Below are experts of layer 2 (counted from 0) of a mixture-of-experts language model. Rows are named router (the router's row for the expert), gate (a neuron's input weights, with its number), up (a neuron's input weights, with its number), down (a neuron's output weights, with its number) and show model dimensions 0-127. Each number is 500 + 40 x the weight over its row's rms, rounded and kept within 0 to 999. Numbers have three digits each.
After each expert's rows: "comes before" lists some tokens at least twice as common just after its tokens as in all text; "mostly gets" lists some tokens that are sent to it at least half of the time. This comes from a sample of Wikipedia text that the model never trained on. Tokens count by the router's weight.

# expert 9
router:510481562457458540501443479417567461549516555485448562486538463490480523476534529550489538498473489460523424524561540586513472549473479443513476447552479526563540480469502563431476556531479515457518466461540416517471477521500565508449463503464502461523458522477507483515483479462561544490520468440477470461521526519467469532537513484512472571513560502507455460550479435496468527455517
gate0:500499516468397436510654455570582538426428504469514464437437478516462473500446541476487440526564507507451519478448470493466494513556520490511554525494557557462486532458537464469555549506524446528494565547525476527471499530496524522501546471491528530422546529538470581411492507491462484486509520464492529564546526524484525433531502441498460518466400512492435481495454501469521489476473
up0:451552468467444489535601477514522497419436478507529483423420507591427444469483497410465442534539528482452499499486514523518564472491514501491559568506531523470465510473545556487578557519459487485468482475560523487445494510511510500462551482459524557482564565495492539490461453515472486463484522446507489545576559514454518519497468453520472519512450562449535501484448444436524531486521
down0:561555495450420441575475354489527514520445535487490514519481486492567493529515493461481607531507592466492451523498540533489459527491492457468575484537480514586500547486471485445507500490466498506503548490482484526431481485547539476518473464418514475444533567501535506473527494512499496414449514468534538412446531496477526507441566459527475525476480554351441505489502487534481516468506
gate1:482503474432528543525564547525500509518530519502471499490520513488432518526487528451473465500455522604500562523425545502464536509510506463469522495534505528525466541508502490531491467508501532510464481503458482452540573587520488554510486578484517545513562572451481584575512492537505406525527567510554545445465432537525497497525404424491477512488466410505445571453546463568475550533471
up1:444501457498554527445460532442459468515419499499498537521569448508480565464463499542409478503566494524460508468522523451460476506572477491473579480508515506519472554535557563523494520607489458531524451521492462420434518429508445449492480467449533572462518467487471521520465583501505483502548525522523571541450503496522486423461525597539508572492518497521438526450499523497562534499537
down1:458570557513513519570482462481526425422510464530453488451482541488398481518499494447515521442515439557484477535522494517483443426488562460541441419473575527507462482478476496557453533494499514486533474420458464510493440525509557518407467487501499427484483501509480490563540503425447456505494527613496516523530438514536551527522528518490515468535504511464429530455459590479474510477505
gate2:490378529511412492494480508543468514444514483578492558465510527553501415513456549522530583464556510561477556485485541496492453534504441532507458461505480505515443487550482513529470597513488398419445474446465466505531510455504518437515535489484538514512509584552521478464544503474532502501567532463550526426435484451461467458435458613541454535482503521491534527459419502503396464530468
up2:530428556480404506497491504524458516474533512546513528452470493503485459482454515471502529515517491596511520493518540493513483380527500446481484498560477548473441516470475484495474532522430425431533481517476436512493507469496533413502536484447519548488569587530467489452531471511559536539582533463577561513439488447449450448463505573529453476465459530473564474554524466494441479520469
down2:523504491540468605537487429583476483457521470458540530509466513533499473477530518529524513463529458472377458554451496549459528460489460534544463512525523532487564562492513551428442544547503458522530375423489474459437477510522649453499481523570528495512528455421499504407474506511506532547466509490527457471502459437527512452530533491461515500422450452541456444503489487592519449578529
comes before: ", ", ". ", "s ", "'", "; ", "\" "
mostly gets: "Sch", "ies", "ence", "ib", "az", "Ge"

# expert 30
router:485556544491515493552406485438568439492525489446472540507443482491506527492507517539479547509461510468558476555571576559519471508528504462458444430519451524516513501460562565492444531495430445473477419459547481504499482514462528530463426540455533432541422492494504417518467450462554529498564426483452473428503502517479438493475465547573518520485562468515479482533452432465473532479480
gate0:499470527488492480513459438508541456515467583488531483584469511534521537498467469476468498511556532554483494449439466562484492566541558518484528527604482543563478459533520466465557511518480513471503442499469499467485566438393478520499618522497573492541471572433405558553481480515486512501503456467490462512438503457577504486531498509510570470450518524481564504461537531567540501448419
up0:497567571524557552545581472506458548409473506516470526490501477543514477486530527524532524504430510585470523516515493476485480514394497559579519480501536442493565487528507501454426455517438572495547520473502444582429501464571497469540451434530491439474550546516526473495525476531501467531541558456519520514499452547457515551475517501500448500489498524498489455499495472474484508571561
down0:513519486565514523538529426489530470450455507564549500463509474463570582484533518490437469504529436491446518406481459487523454457516537511475503511525525491518421482540442538511481509501426551453535490539477454441503509504549522465547501484425459490506450550515441539483591525507478525486454454444496479499497528460509495512565518444495551471478402508473554553516526481478503556495548
gate1:490532508560533600468509504488514493478484475399530499549425486543497500528517435458540597566527515471473481556442518427566472569461496520528484496436507540499476500513504441484463554534561511429542514499544447437442502613400478527482543528503471511493507546456475547502455444523488514491465503542528464417524497444531451555423515453499551527454453452467485499462481422559487547531553
up1:491538511536504501507510470400434473471520445470552420518502504542463546489563471515461497553586456387471550523469494440430522540492473511563506480495518453510430528509517556534520489533508532445543497440453447485422528453466458575453475534434469525480437529445481541533552430472464550442495515508615432457480486495468492462489473477406487443431506473488478510431515494471482482472543
down1:462528503575508555504384576396459377509553500552535484504440534481523510457446485512518489549558383522516505468513467563527518575533541479496547526564521514476529418465544507442554487511537550476495505481566437417505509482459465481487508464481483436495475546513556434521518553448519496493463491530529536462520462534495440459488476543422500456468608481499483580522493502500556483475501
gate2:540462460456537466489575551547479488517495486492470546535522461516480479539473491425444564493432511491466480505474528528473474507526548507498458505517527483507471518584483491460570498475506503481486505483497531447496591403522465545539494518497485561500534445516481516431487512492480476550493393536532540615563435478516463567429484501365562549521535525513487516522512466548449543495464
up2:415490519521540470606521426471469464558533489479503517499515453466502434482470498534507537508457526587511486446508515544436569469401469472529507592486496496352499456411532409516462494499492500533491461470509468492544451512499544622502480479469487459459474532426454493468504480476489510519525501502467451544520466586462529472537575524552504444524500375513493548527478477480474514544559
down2:455463457390505515573503522437490478550507452526575520496481500486513411491506537522456515479485437524515471562437505504463521552552467516496525514411504530529514513537488465513462580534483490567461521514486509553434485494535472525591528536539537478492453526539513509472484501416417536537611427543443556537510432539421512443439485512459494476478498478510558528498561530437456469524484
comes before: "| ", "(", "and ", "s ", "|", "was "
mostly gets: "ton ", "p ", "ia ", "ina ", "g ", "d "

# expert 0
router:446572540523532497520386509473523440526510467500485519545494505470504534502559516549467510457389495482556497548614559520558485497508485497455403495502502510494491517468549531498479555498412488519542420487499491559501556480523532468474473556493472485536465462528497347551501459455540513506583494484419481454489494501527489492483493592588502497467513486565482510505432411484471465497473
gate2:514519513444530556502427487484528530475507553546465446507488538537527572587500461556546484515528528545460467468533465546473535480393468566470420512461535445530544461476489464567515523546504444510504519604494551490485440458533510536577483499494507473474505448552485427492519562479475524499507565508560486454504467454515487481454459485524587509507530489537474538538547528568567458483493
up2:464510463498457487460538485523452520409531506489492523452519471510490494580457513535477572501496527437482515471554481563494435461440453528498463522486442533476497505522589483512530497535517461470562518517512555481499483531475413552514508546453498535386536462479513500486499483507490502546506526463399472476469570532518522452565462511532541505592504525541471548554494524542582479502538
down2:517556493478530468463457477438467442444436486511514554499536493447526482504459431451483471493510508503447450469497464501554486432502523511440446505448616507546429475537476565493545448521445466507429489604446490435504481589510540437524510505504512496480530556467448441497511519482604509495605531392478508505552509525539506500600484549558478411494527479551562508437513475436527383416455
gate3:442487504499427500569485511491548528516450474531524457488487517482497551537569472538573492426471463510565506614510501551472531465481530472480468544437550541570438519480496459534499490556574466537472469454459492465504545456544535467513501493466429539534476574588456450403432524496457524549494449510486539550533472506515524462471610522520470488521464477508473526501429512444516497522487
up3:474436502479474541487523522506483547433497452472513558436495538503444517543488482490484502532486490505473431488453526518508440439472489511508447569494513489450509453490513442422557486539522509463540485524537483441423506478507451456550529504485542493502475462545547510537469528493461469423491531487528495532575438524498478502500428504520535559523488378475522522497519373456497530497541
down3:503486427513529532459494502424493476456506408496467545420561535501440482548487522542487451488501507504471611494575456521522498455555467506540594525457531521480470497507442487507498458486528526498540581510572446414478485515525470583527549542484570527517472489522523522454487459527503469528428536564557531576537513558453492489491475479504428565513552480477523512498553479454526493468498
gate4:464489592483522528486483534526579458468483527549514561469515636556487511582478494555470585505537510516556430451445488503500485468556486452572505496496454533485449531519494427510524506430565495551429576506485549534472487491512490555487529474535458553478450464509469462529534436545470587473460525512571539426474505534453531517474413499460516587543525470469516452508523459462516439452583
up4:472502528551493489497494465438442485502546474544504438441398490485497439480536496429506456540508486535549564547524532403514429501424519472512516482447515456487396508486512532424509502496520473436494489434506480507464488508508476472520430466438486452498579449463530500489455430470477500504484522562457500560463497533526520433596549503456488532477500408478492498529492540599450527564519
down4:490592549523527530523564393540466540574530491507449481461490504514541486530509500529480427517503501502505517645438537508500511484515506544503514481508570559545499551531522533468466507504532468551559430442530498513478531508485501500507505513496520474503585523467480496410522431434477440496549475449441511542446502449559431532476534456548501522458511497483512468459449509521526477511428
comes before: "| ", "- ", " ", "|", "\"", "0 "
mostly gets: " ", "– ", "a ", "| ", "- ", "("

# expert 22
router:473538522490514526511423470451549453556523530470472536539530492431500511491530542502485529482452488447562471529584527541518456504474511461491442472520452530529517517483559567457448529516430493505518472452521477552474522533542530499478429530468516422583435495508522386547470464441555552490550487509434471454535513479490444515515479511528486541467575499528460465507446418503477526480489
gate2:492440545431479488490541506509468485389507530546531426569477550471504411431475474554540461515502508456452535494491476484500494575453463471495418530501457561501494451555542546494480427511507486499478492521472509527501502511501486507468504486467539463449455386468581520419600522534559517516526438526521439584518461501452507524537466543475526504505417523491485475514545471508503430506510
up2:557476544414517496478569528513563444484523482496508453623502544516527386435513457561477466525478507490483538519483536474532476596454485491527478533507457492566510400554475531487513510515539467531533457470534462494458507520545490589522585504480526481525461508443530500479575528473532495546508483546503482502515506496515498450526474556505463518421411506548453443518507422481469496536450
down2:507478447530479452543491487503469571455491478468494559514470562490556520423521482464494469483550468440548506522501552475579548550558459452543445495527522513583455444512553458451565495531465538508491459489459510540447502472469429569504525512518525539479505476483522543492522551485514467523488541554610388501505458480521603528497475538530387523452440462581512545486515439516534463515494
gate3:514476481510458476514500484469548489495499537522569480516560528445443442516463505599441506518518523557527499499483529487543491557561469541532498522556465533500562485526477465575549540566494499575506512538480551419504542478500537493476467489442502519523500514577561495528554470579519485429519520431579527493499457536517510606381489437484498520466470453538512485515568491518539544540542
up3:563561505512559532511510484525538441449477534527436436462511490535496515517563453464533518507518465521502460464452527538463467469529526430533527465493575453547485524482539480512490481450514487482479533475527462572457471537498531511546544536476436453468514471465423510506414486472460505568456554538496402490525536475462457413494549535546456505485541518537495452562509546494515537519484
down3:468504472443456516517519444449504511527546470546469488548557494537479487486503470496582546549443578467535484488491505502510495566514448567522529474542497430540626490587493566446481537500433458426550479505456538517561461525539576516536455500561514502510476513510529482468502539479560531553523499504565547559506483511511541514468501513572458476500597538423435531444488487423577509495541
gate4:541431464514457512550556454524508489501515474531550491578488508513531551496552510517509511556498474528494471498586494445491497434514484504484513506523590514463517520428505452504498464482501489528514488553506450470443497577483504471494453469527500494533508464424590519537597538524505469465535479513445421485478471494503502482535478487542469443498447496518536491508469524572480505507523
up4:489527509509488531428442552573492544418551521487445462465526529402525492561482543533450452489451503520512517543495490577533563490433496492538508514474494483542472441513544576478554494499495434495486573440478536567521484530479501472498533450585476424467566500454490482470467453465448498484438465541517488499439569554516445484529419465526533510517450480532504453551437479520482539482498
down4:491499502527527457518434449518447511589520518423444448425389529551476430510494525481489535518514482455500531448484569538516503551466519554484499514504530467540500511492537478441480511526521508574462470491480524482538554480540467423505551490547496487479537503476542621493485532487474556584518569500535510461475457527521533503498583451511490487519509507509479510467568512452556495457483
comes before: "\n", "\n\n", ": ", "==", "0", "5"
mostly gets: "==", "202", "== ", "====", "194", "Born"

# expert 13
router:445516527511496514561455477474539448538536485464455546490500463456512509509508550535485531502448468469570456539589540555514447532455529469521417441522453480528476499472562560464451512508449490500511455457537462533450530556477528527507442533463506463559430496501515401554503470460560534496556461505465468449487552488458459489504485540546489557473535468515466464518448433507465517447469
gate0:531519518429530518463453470518457459414468571536445542515486415505522545446451505506577462562493535492586566522506483487497524565433574507510493547471425492513427530523462544558467492516528521502496463517491508400494511540520457529518460489491585490441537530483488555459500546479436455484511460523514506518498501459574459494515493590464423526493552515498476479559571472411485450458455
up0:431507447521505493477522474460529484456513534532580507506475510508474485436495499556507481591500517473506475425522554513524518536514496483444544456485510483467517501546446463459554505516511464422478494516487447542461474465473477443515498493486450490521417533476534474545509394493449434455481478455538521492553512505479530540493503460458539524505531537523580565464499529458461530465466
down0:509579535442462528524506395469493567497525496519495549523506472530570474603432507432470537543519522549511580500441508553481520429510443487414477477533491485509479497486499584501515531511478476541497511517425454484493485442427507473493463511504437500556465488469497589450462518502476512436472517439516559430546423512465524507577502435551524468514548533581486485542522536490491522567464
gate1:470417524489556537478544454516488471450438521530543526593531472525486500486482539519505477487492518493578450484528494496511482452561500543439548477513480532504522491516533538430476470504486455494484498566465422406510518461526480493525541498506495589532594474382541555467511502531539454506462437499472515442533412524499460508573522559506499492471542540524483524504500434525430508530505
up1:497494510495528497439475498467575555516421452501425406492530522473460432572488396463483471529423459454419486512534467496477552502516509436544492554441547603450425433519464562623579503517466467454465500516486491548407573540438577526500486482413484525526524400517491473444460434547548484517507566578530515481534530476418491469546475511427513443525484497522526456445529519526544495566468
down1:518475519527463472491506493539479430532560500504460429433504536566565578488508495552449525504444462502468525527543513458564482570489481510485486452504522457515465513516486448547529498557517564531490460511529542491435509476454528564495485521469507526541447568504508592507471512454511501540451494488487542565583462513560475516504553516559485498484506482515506520480472559534392446480473
gate2:558478519463489538490567543473500480463477488548563497496449461525581448547489488501508468480503478505500451445532552434527468469515522567577501499460511434528489502460585449494473447541499542478500477461539480510473502491487456553470452578438573515467537514477556531464532536596517484484490525521405451448534520471474588536399452533532547514485532540474516540498429494521480455512474
up2:518515533443506531503513467495520498511523511579587484506501503518537528590448549523551463538475478599497443472532482445550486544507465612530514518437502483486501458538552548520511455530484504556561482474461490505451471440477443496509506513479547479555497515483497446490509461550511525484483505468519463431517499468463508486464494543490528461449575530530451537397442505512525464522453
down2:513520386521574450513478483455497475575498502489494558496486492425534538491509513536451497497511498431440562433464511440475424585479487467586498465479532453463522516520440484503460487545521479469481485521544515493505466505548528476426511491463464415446470439497510536477461483525491512500548542508466489478567462539487457543542480494542522484522514518583440484442510459559491561555465
comes before: ", ", "\n", ": ", ". ", ".", "-"
mostly gets: "such ", "per", "gr", "end", "Par", "Gr"

# expert 14
router:475517548474510522500443500470564456506522448476521536493522461484494530489520507522486562489481484491568471593548556521525459535471490490467446450548477514531477482470547588475481544467452506423551476420530481500470543513473508479481388537445500480598426495515502391558496472470545527506511454500458457441506486530508456501513514565544524503516563512482484497526450442525487488467509
gate0:497531444534521527513503575509512502470505509431379502488463488548438528582562442512475546508466527566491537544494552447440558577522576461487547526497517403505442447523524524463478464480504562495500528529553512442441490557549545535495547500529485537563441483515506513470498482557475481461516496605460475551442590581488472531524448510494477503510482458521392487492410535517510428482521
up0:530542519486479476469517428432533520544514459574587492482515526464511492492500576571548458511448485431525527513488453540428523446482397517506486513568463573496538510483483527568564524494486510475512450532383490577501523447448493487501459473514440429467487558486483488537482519450500498475433469446551523456438442511553531465501587484516545437467490475454496493517551467500489510522419
down0:516507507490570507549556468519498490482507503494537497500465454501343493491491556431522436533490429585398495469443527485511523448528523455463467537451569592491490519537456455531482505505448504507575538456443439476513511500531521445512549457454513478524518457444491478572502425571521490451481541573449383535541489471517460487493525503424531458474509509543537482517510457458504538559456
gate1:486450558491515548458528491541469497583385518536497539502454435520444501498430580414456478536401491423465514567548468530584583551523580500543517618485503506575451510537423493514527504546513525453513526474460530516539515546445525469488539560538419508537505521452555560550495527441499529503481499434513545529510468440514523526471515489479518540491575505480442452447505500526489401500464
up1:519471558489426545548524520541536484411472551472484505477523509563486462492578524502522493489485564516529474504519477502458450372500440545509399422471494512532553460494468486471509478506558473548519482522462497454550464533508500563465530454471492487488458518545494476479530489510500590445517520484484519569505558541472482512544484524529470495529510545455494504568483580393564484564471
down1:445523471412485455501505461470447478577489494540499474575466504511464521501520439478499478464468505470487484511596582452511524531478528496489522498486478514573524510497474495518438518562575432560528533444517461542438597532567495464473530570460511452521526531494599621451451439450475449461559482506499477523509527473556582529497448520462512540573472473496475481533525528537508550470527
gate2:489451523489477431529529439490503466494556501494519484508525479471436459532483448467390499467512541494571562502430546448478533528485605464554483453560497533513454464479456549502552439507523538469481437517485502484486576497537489479524517582423571543448502462493484565466500479508450502539475493445528535494496522531545560549497509451501445487540478531505539499455463523567466445508589
up2:508576477462512605480481518497485511563442512533489505539497493520552525444532509522546534479479503541464463497606447550553442464508428507474504514449507464507572515467514458498484556448459430555462553478486491472484467465474500552497477442566421503556473498522527453525507524518526514441515507552505474449501477402470475449529538510541572527484485524517486500527593493419544507453406
down2:465507548502519520564449445536494560501535511416473553578392504521494571542467523510564462525574456487455499465452486488450488506571479490532513461492502597538447504450498461457488483450478537504522559564521530420576530425549459562555528511476454499540518570577517497423509507456456445490459442529490487471433519466516465528548471427504471519554549569508459518492514505472510468486534
comes before: "of ", "in ", "to ", "the ", "and ", "for "
mostly gets: "ts ", "ations ", "tions ", "during ", "began ", "ies "

# expert 24
router:475542554488482538554424491450534473505562527473476532495512455440514505484515548540473524479458493461539467551585545564530463510482472458487423439512480530543513498449541569466438515493444480483546458472534447535465491539479526514458463523457520454516435514497505419541472434438562528485535473455448474457525514514468450481516464516551484543466552484513468480506449445511468521472500
gate2:450405496518484520507483472549488530508552500477446577489520497540500460521565426511526498472533547472442522510483487545473549451538503492496510511465501516426529508516576465622480458489525455526549534512468492531443476480492492407472558479484558477552512506570429528459494497475552510558547525444502475499484542501469559528457511500524458442432483470442498454476465493529486542564581
up2:512476608537469530561497494489497487494447512452489557509547474534480615500450509480490515383508487461540494427503513483480499530541448497455485486461509503483477528475480482522458535541545433492545519466531457465511494509401559504434468483442476528502464493541449473459495514487503518487496501466528525481522501480482486442481598477514479506481503544504512502498509552587534552550541
down2:459525490462525522498488534523552437496548519544536559584577569483554507456537516521471436449481417509521574507462470495516506515555404523470477521499461416505472515436527516490481517534508527571473509522440460509538476514538511399497463467499549521466438569474510507468532413558522475588521577485524493563484567479480507477457501537554534474518479492459450510496487462570447477485486
gate3:477421554570519425497545486541442441516563523518502487509437457537485486500469589519445498521563446515512442481497559551528451473506529410482518563553524506483457472553453471486512491529587539537446550454418533532494553492575481541438573459520549485508448509523462469462475552479469493490487460480528528534430487550522460497552465457530401532549499469447580556427484540517464512479518
up3:525527452544518484515475528618564504499567544504520488471503525498504549474498603496524450503464487435445497520530546537471512462502541399491496549460519525413525525557490470486465633515507455548448492507450456494485443536586489427477487477509534495461473459508483513469469490472461473484476460481475503452493483550460476524520517443492508539571511500508560484513548559449525503468585
down3:496479413523497477512503478494450511493450552465509463423444520575434460429534511533491481548458493541501522529551561458435408460398474441503548570543485496481448446526471542461467497502533533561493527534505508550530526519513483469437541431516560501524473507496502433482485528476492482447529509475456494571531535469529477557493507573579526540505523514476495499565504493462532522523514
gate4:516479429487542460546579551529459529533562552479539477484491532522475515538437495465550451460479547490517508490509429473568495524530507563544509535445445487487466468493424441518451466486537468442468502480536529481486464557518499534616515462418453477508462519485533504512508482412464460488478499529475498503495485506576554502471520536550497554462592532451540463506497555569516496506496
up4:512452530396555481498420410481482475525508383482518490475480503571459507442516540509559452477566495542549436511453442523519437469533549513470466415506490461487530500523494474485524533535408523527479451502512490483463468516475473447434473512501504470476452475540432525495518556517488618428526504444588544551522488437496498443433505508470474487545547494532503467488501575461523459511504
down4:490534478517523451452401469506475568510501490535476484518450464524525480500522478596485525460562477488547428474490534490480465459452521504454507501456493574456508418508513490570491516547581545519526433539485561442480485488505459503531406519486518500509504483544527504485476514467541497476586469439493523490470483465518514549444470538515474549508491476540526477469456546498537446451557
comes before: ", ", ". ", ": ", ".", "==", "0"
mostly gets: "202", "194", "195", "186", "Qu", "Republican "

# expert 8
router:458523553492496517534433484455542468526522462486426530497521489437494490474493567506477545481449466456545466545573554536495463540454482470481430476524429491548513481474575553472471558526431484480526443462511455549453507521498529519477469517479524463575431511499507410562446472406569533463531484450478474461539510499480456505508453541549485533465528496512454446514446463501470500480472
gate2:559528526523552473483484478566462434512483478528508591519480524539459516496475430449468444507495541498531582491476507514498477539519439502474536563444467410517452494519491480471571488476493518456526507466567517539477569505540467512509505435528493540434474533476479514461570444473458459546443512454452562508498482491515465475525505493496549539490511458558569544474487548491528551497510
up2:458489514505497447463516492451540449551528513528441476511513444501493489539431508482451540516526546517442500508483554499483486512513466545541506525479486593543532472475480512493481514541504475432509483537530516480432521465566486519491492512484509513494502495475430515492487436544507490492479427505490519509553450504496558425587548520515522466571550528502481504579459454454518523442463
down2:577515538482466482551541508456475500475548569486541529459481552514490477442577426503504493471479521508462527442527499513505435444530525513473451498537465477457501502502569513501534520513476519551444488448464401513441488600462582487509490506546521449577534470531504508477511477500460483487410523434497462537515563528452554533496504546482518471460465531382415510460528458486492442424481
gate3:465485542480468454493527564524479393479542562557530465472488551513501471467490492483535424527491548547439562492526597609486489536538533591484522489480542511440530436484471499362533544468478523567413563479495544463442500452542458488539467452537550516490504532535505546531458495503478552528474547543470515530523474473528516471473523527519481498479532451527521574519513382399525465482508
up3:449492516477430473483507476504473577544474511512487432470527503418524508549613546530487407471520464522484498549489503471513509449428517446518475499461498479437391491472579411531523507487561503475493512488405534490535574481426568475511574495495464575560493617514480491542504491458503544522488512500472528466487532432548587536494497529500486543550476543494527505525543510505582473558575
down3:543500475497504523531489463515534526542531565526518497490477441515515512550549440534458523562478543464468509459497520564477532522469538485528507549493589520514536500561507461511456511590486545486513568438550422493458499516557493482458500533490478500505539468503545484444493589430576475522526522494568473445603512550488554542528475482561483566450464487464458485528430551542500439501491
gate4:503520535498529479477489527582552563485489475503475457451479514560426558481459472547507490461469465472514494548507510502474462484452485484483477457516535488463541527489562449553521480443403474570510457546486539426504492569511474540545497475487530432528503451517528432481568547418501441463535448477413577534564525483501522504457613535507476519543460428475540560590546504546504513526546
up4:530422541475506523532453420589474502520551458475501524523467529482402537485512473509484553515517556438472531402539541427505486545502522432466543535460506519512511470504492478512532458551432514458520555471518508496511513573442576491479467556483530526488532473558497454566425442572444515564458564425558475471499531553583534432476482484520530494441420551518570552494508495548568582445548
down4:518502546494569513473487524435554527522501569504497498474514528570455532494505488546486518504497577477518441472396459476527530512540472524551511491413577511565462499500525543513499495489521495438474502495492586501506509547501492561527537506574501571494530529504444525499500476540529490556488467449563478538446599513495469504499508440491478476504498462500472518476462510488490543557495
comes before: "\n", "\n\n", ".", "–", ",", "″"
mostly gets: "Col", "Ab", "Mer", "Ed", "Dar", "Mel"

# expert 3
router:445565531516527517496389501472508459537513477504487517531492501459513541516545517529448512469413477500574490536589555512550490493488471497453400497508467533505495523464579534495478550496407484510543432492505485560511561487519499476471477547498478486520435462530542343571498463465523522508579493483405501477495499489520495470482457616588527489465517476561509497498429408495450509493513
gate2:462541522519454481488505472463554468473457484472535478494507484491442498487466544484519502475478542471530555503481518501510466466482441495531532538550469469551533485525492480512498495423503463564532461404531480419468533490477564496487501511531458529500526429513519537477406543457553514484498508550571491465526515510493507504496532511462461486521611530572436505483539559592523566433460
up2:471517434470458503528539512549554486443476453479549464495470510508487484529536468489535470471580558518454458528509473575547527566483536514507444485525535537512462518573492585588428506518434470539527502421477479541451523538503466612517492531475548575483553461588502547471490482480446519533554413534566438490494550486491507571516495551570562494466490537491423516471602499547443511472478
down2:475520498526488474503452484538508547517495530546534524549501537453440506503551444525540505437495534472385532532456476561394511578525480478461516527504460472471484579582514456520492545547505612516492530503466469492462502518466531518476594370522487524507448564483473548532508453483480543516544515518560509444505510478539531463495501511474527525530526503489549507487562521469451528452564
gate3:473444510455445512504507526547534449511508526458493540569422517500452515482528464415512597464448494499477502510486489424525494493569451572527479489509474557447532511535502470508503535534518489437504448480494486457538503505518500576478540495487465493576480517452520454425498479589438554509421542407485542549526524528491541472533524478546522505420512541528484455488495512490489508449496
up3:511476520471492485505487443504484485473538522476594517537484489486508536505406456411422508506498480462552547505541499525593492529471489426483518525513459443510457462489480403551598565477437483534504484442480487526502516513507503530456524427427503441546530508476490509476504498479509607468504534464461555465412477571539511490541535548401512477485497542444472500508475503563485565546445
down3:493505519501392575535490385389482537486530482472503556445496490526463473553511471512478512509476468439464515476484571513496542462551505508447498534482496487474464465535543480510511499453436507449524532458484451498496444507484494527497466494552500463505515474463421582511488533514539526514447490543467499549547511508433440505511456515547504551509486535498534491498506507564457588492499
gate4:517537548505455399535504473510509531437536459543544502448505533442422531563488434531483492474509421458563486569567552491428463462548471476477529452508591556471495566479484482462532515547496489526466482546532454554565477484502493535554503469519538581530465504518529499536496475497460530431501487420528551562451525547468484572499515492572498523482483546543497526573458514511552480524538
up4:556548528505516460584530536488583534491501526540502508500516475452469545509505589559431538477550600467523485594535561507476528467501386547503482454467554502488468473481432472468367582551486517505474472530535492513460492505458569537469459486526495562496520556529536552556397420473519518458562506464505503570546507545440496516520488451495491457481497519519497492534438527518553467488540
down4:469461573556533536509517523455535407520501486479438425491473526500453534503534477552515571473510494510495453471577502462478478518494419502520515468428574452492509569534505440451563480541466472536499510484524462433490409475456538491552438463531499571502451534489546491530529495512564522510589502490532509478464517474502505512545498481520489495430506506480538527465565481450525419459540
comes before: "| ", " ", "- ", "|", "\"", "201"
mostly gets: " ", "– ", "| ", "a ", "- ", "— "

# expert 7
router:442559547525568517486400508478532450498515477480485514527518498479504531493543523512468515456419501480586490566588551518543500495511454500466405475507440526504494512443575528504459540477426473506534427490516491562494577482500572474483486546497481487518444466519488373565469468457520524488584491508402512458493480514504496478475466587590515487464522500574483514500415429477470457493508
gate2:539444528578521463517482542390478503558479578565495502543502581522560485466490506511490528528511466519542471461556533392553552518508517521533516510536454540572510565564514496541464503471438520516491487530453507459539468534545523501597468500493526525496516517396503536504524539504493491491450420479465526488512554465605471562498479522547530515612450474518478546544530487425527497450492
up2:477564509458410512498532478472474512497638446458452480519492489442473484542542508493476507518465529455537494556497485633513440545491473470516525500503467440473509503530512466498510429518530449502493536511491562499515488478555452519423513544505447493534513520480527530478482434536520465533530563476488516533525539540483473449485508530448507443549591528519514467501507502535424450525514
down2:501469462409460544501475533514499513468499539494427476431540454473528543589477463549494536463493532468440403483448526528481502459524494460478496438534529493413431550481541536445537549475503465508515516433514478470546498562452479441480481456435559564455490530555573496547508496550528547540527503535479488529477528492511512563524520500509574508516524526489503506522460494437524510382505
gate3:513506507536422466450496536533540492576489489429560513459476454411474554493426419523468458520537435521490539502520469539516609526510510469524568560474497428442487522566464397580454509518475497480505559564508471500565456500527543511495565595552479528538561458479516545494551523534543460520458522577473539422508529453539454534479544478566553537503485542471511517554435522522464526443491
up3:560463547499529500465496468501492518514506558523494491517493464555510433495508527558496451504514559511499474445480508520489489542499462514492452416452462497505519393458504544496516524497456542493479474513528489533493551484508529543520536494483546536468505547525480470505486479524547534546570504487508446454491523517476434515462553526466541457541496520516450533531537531539489538550508
down3:547539480523518532501464486458458567474479542524539491615450550516479479443520422505512493484575555476526486462469546545511498505443491443461435562531456494498536583511495513523482492469507489431582531505459519432491479496528497507483500563495543469509490458492442459523447442512449531412497452508523476509458535512468452478560517518558522532442424516534473495502467544479479454513435
gate4:422524495488472490568538540513469564488552481467583544517472529542510477495525532433472500534527469504533439562462465441581486553476497540526540478524470481514491484567514506483532486533493452512506507458486477523488460510554500510545540446444576491496614436479472518488482604519494556488476465497521623479521468500460500519445550383465521573530533469525526489533573528554485472493473
up4:448521477533463519516516543510486438492468454485484552494432531512442499555434483483545489540525483468517448471453491493543587480498522536528511505517549543508594424466477518500548388440491423449510531477412459524526454529467477504474468442527535503529475452520462494557497511510448486499574451465463520504501519517496492482481544458568441542439415465506498474449469473421479480495484
down4:514553450534545481491505474499471420488548565526500536521493418479500422441494439515492474421547537514476467503446492551458454582561497525493440545482501550506467436514498516520514459547420460441448475558553527536496532501545504469479498556538555434542558478454563486532502476534490503486401564494472495453557490464515500486509463483470517487490483494539499559557459488506400570536530
comes before: "| ", "- ", "|", "The ", "It ", "In "
mostly gets: "number ", "34 ", "000 ", "five ", "did ", "There "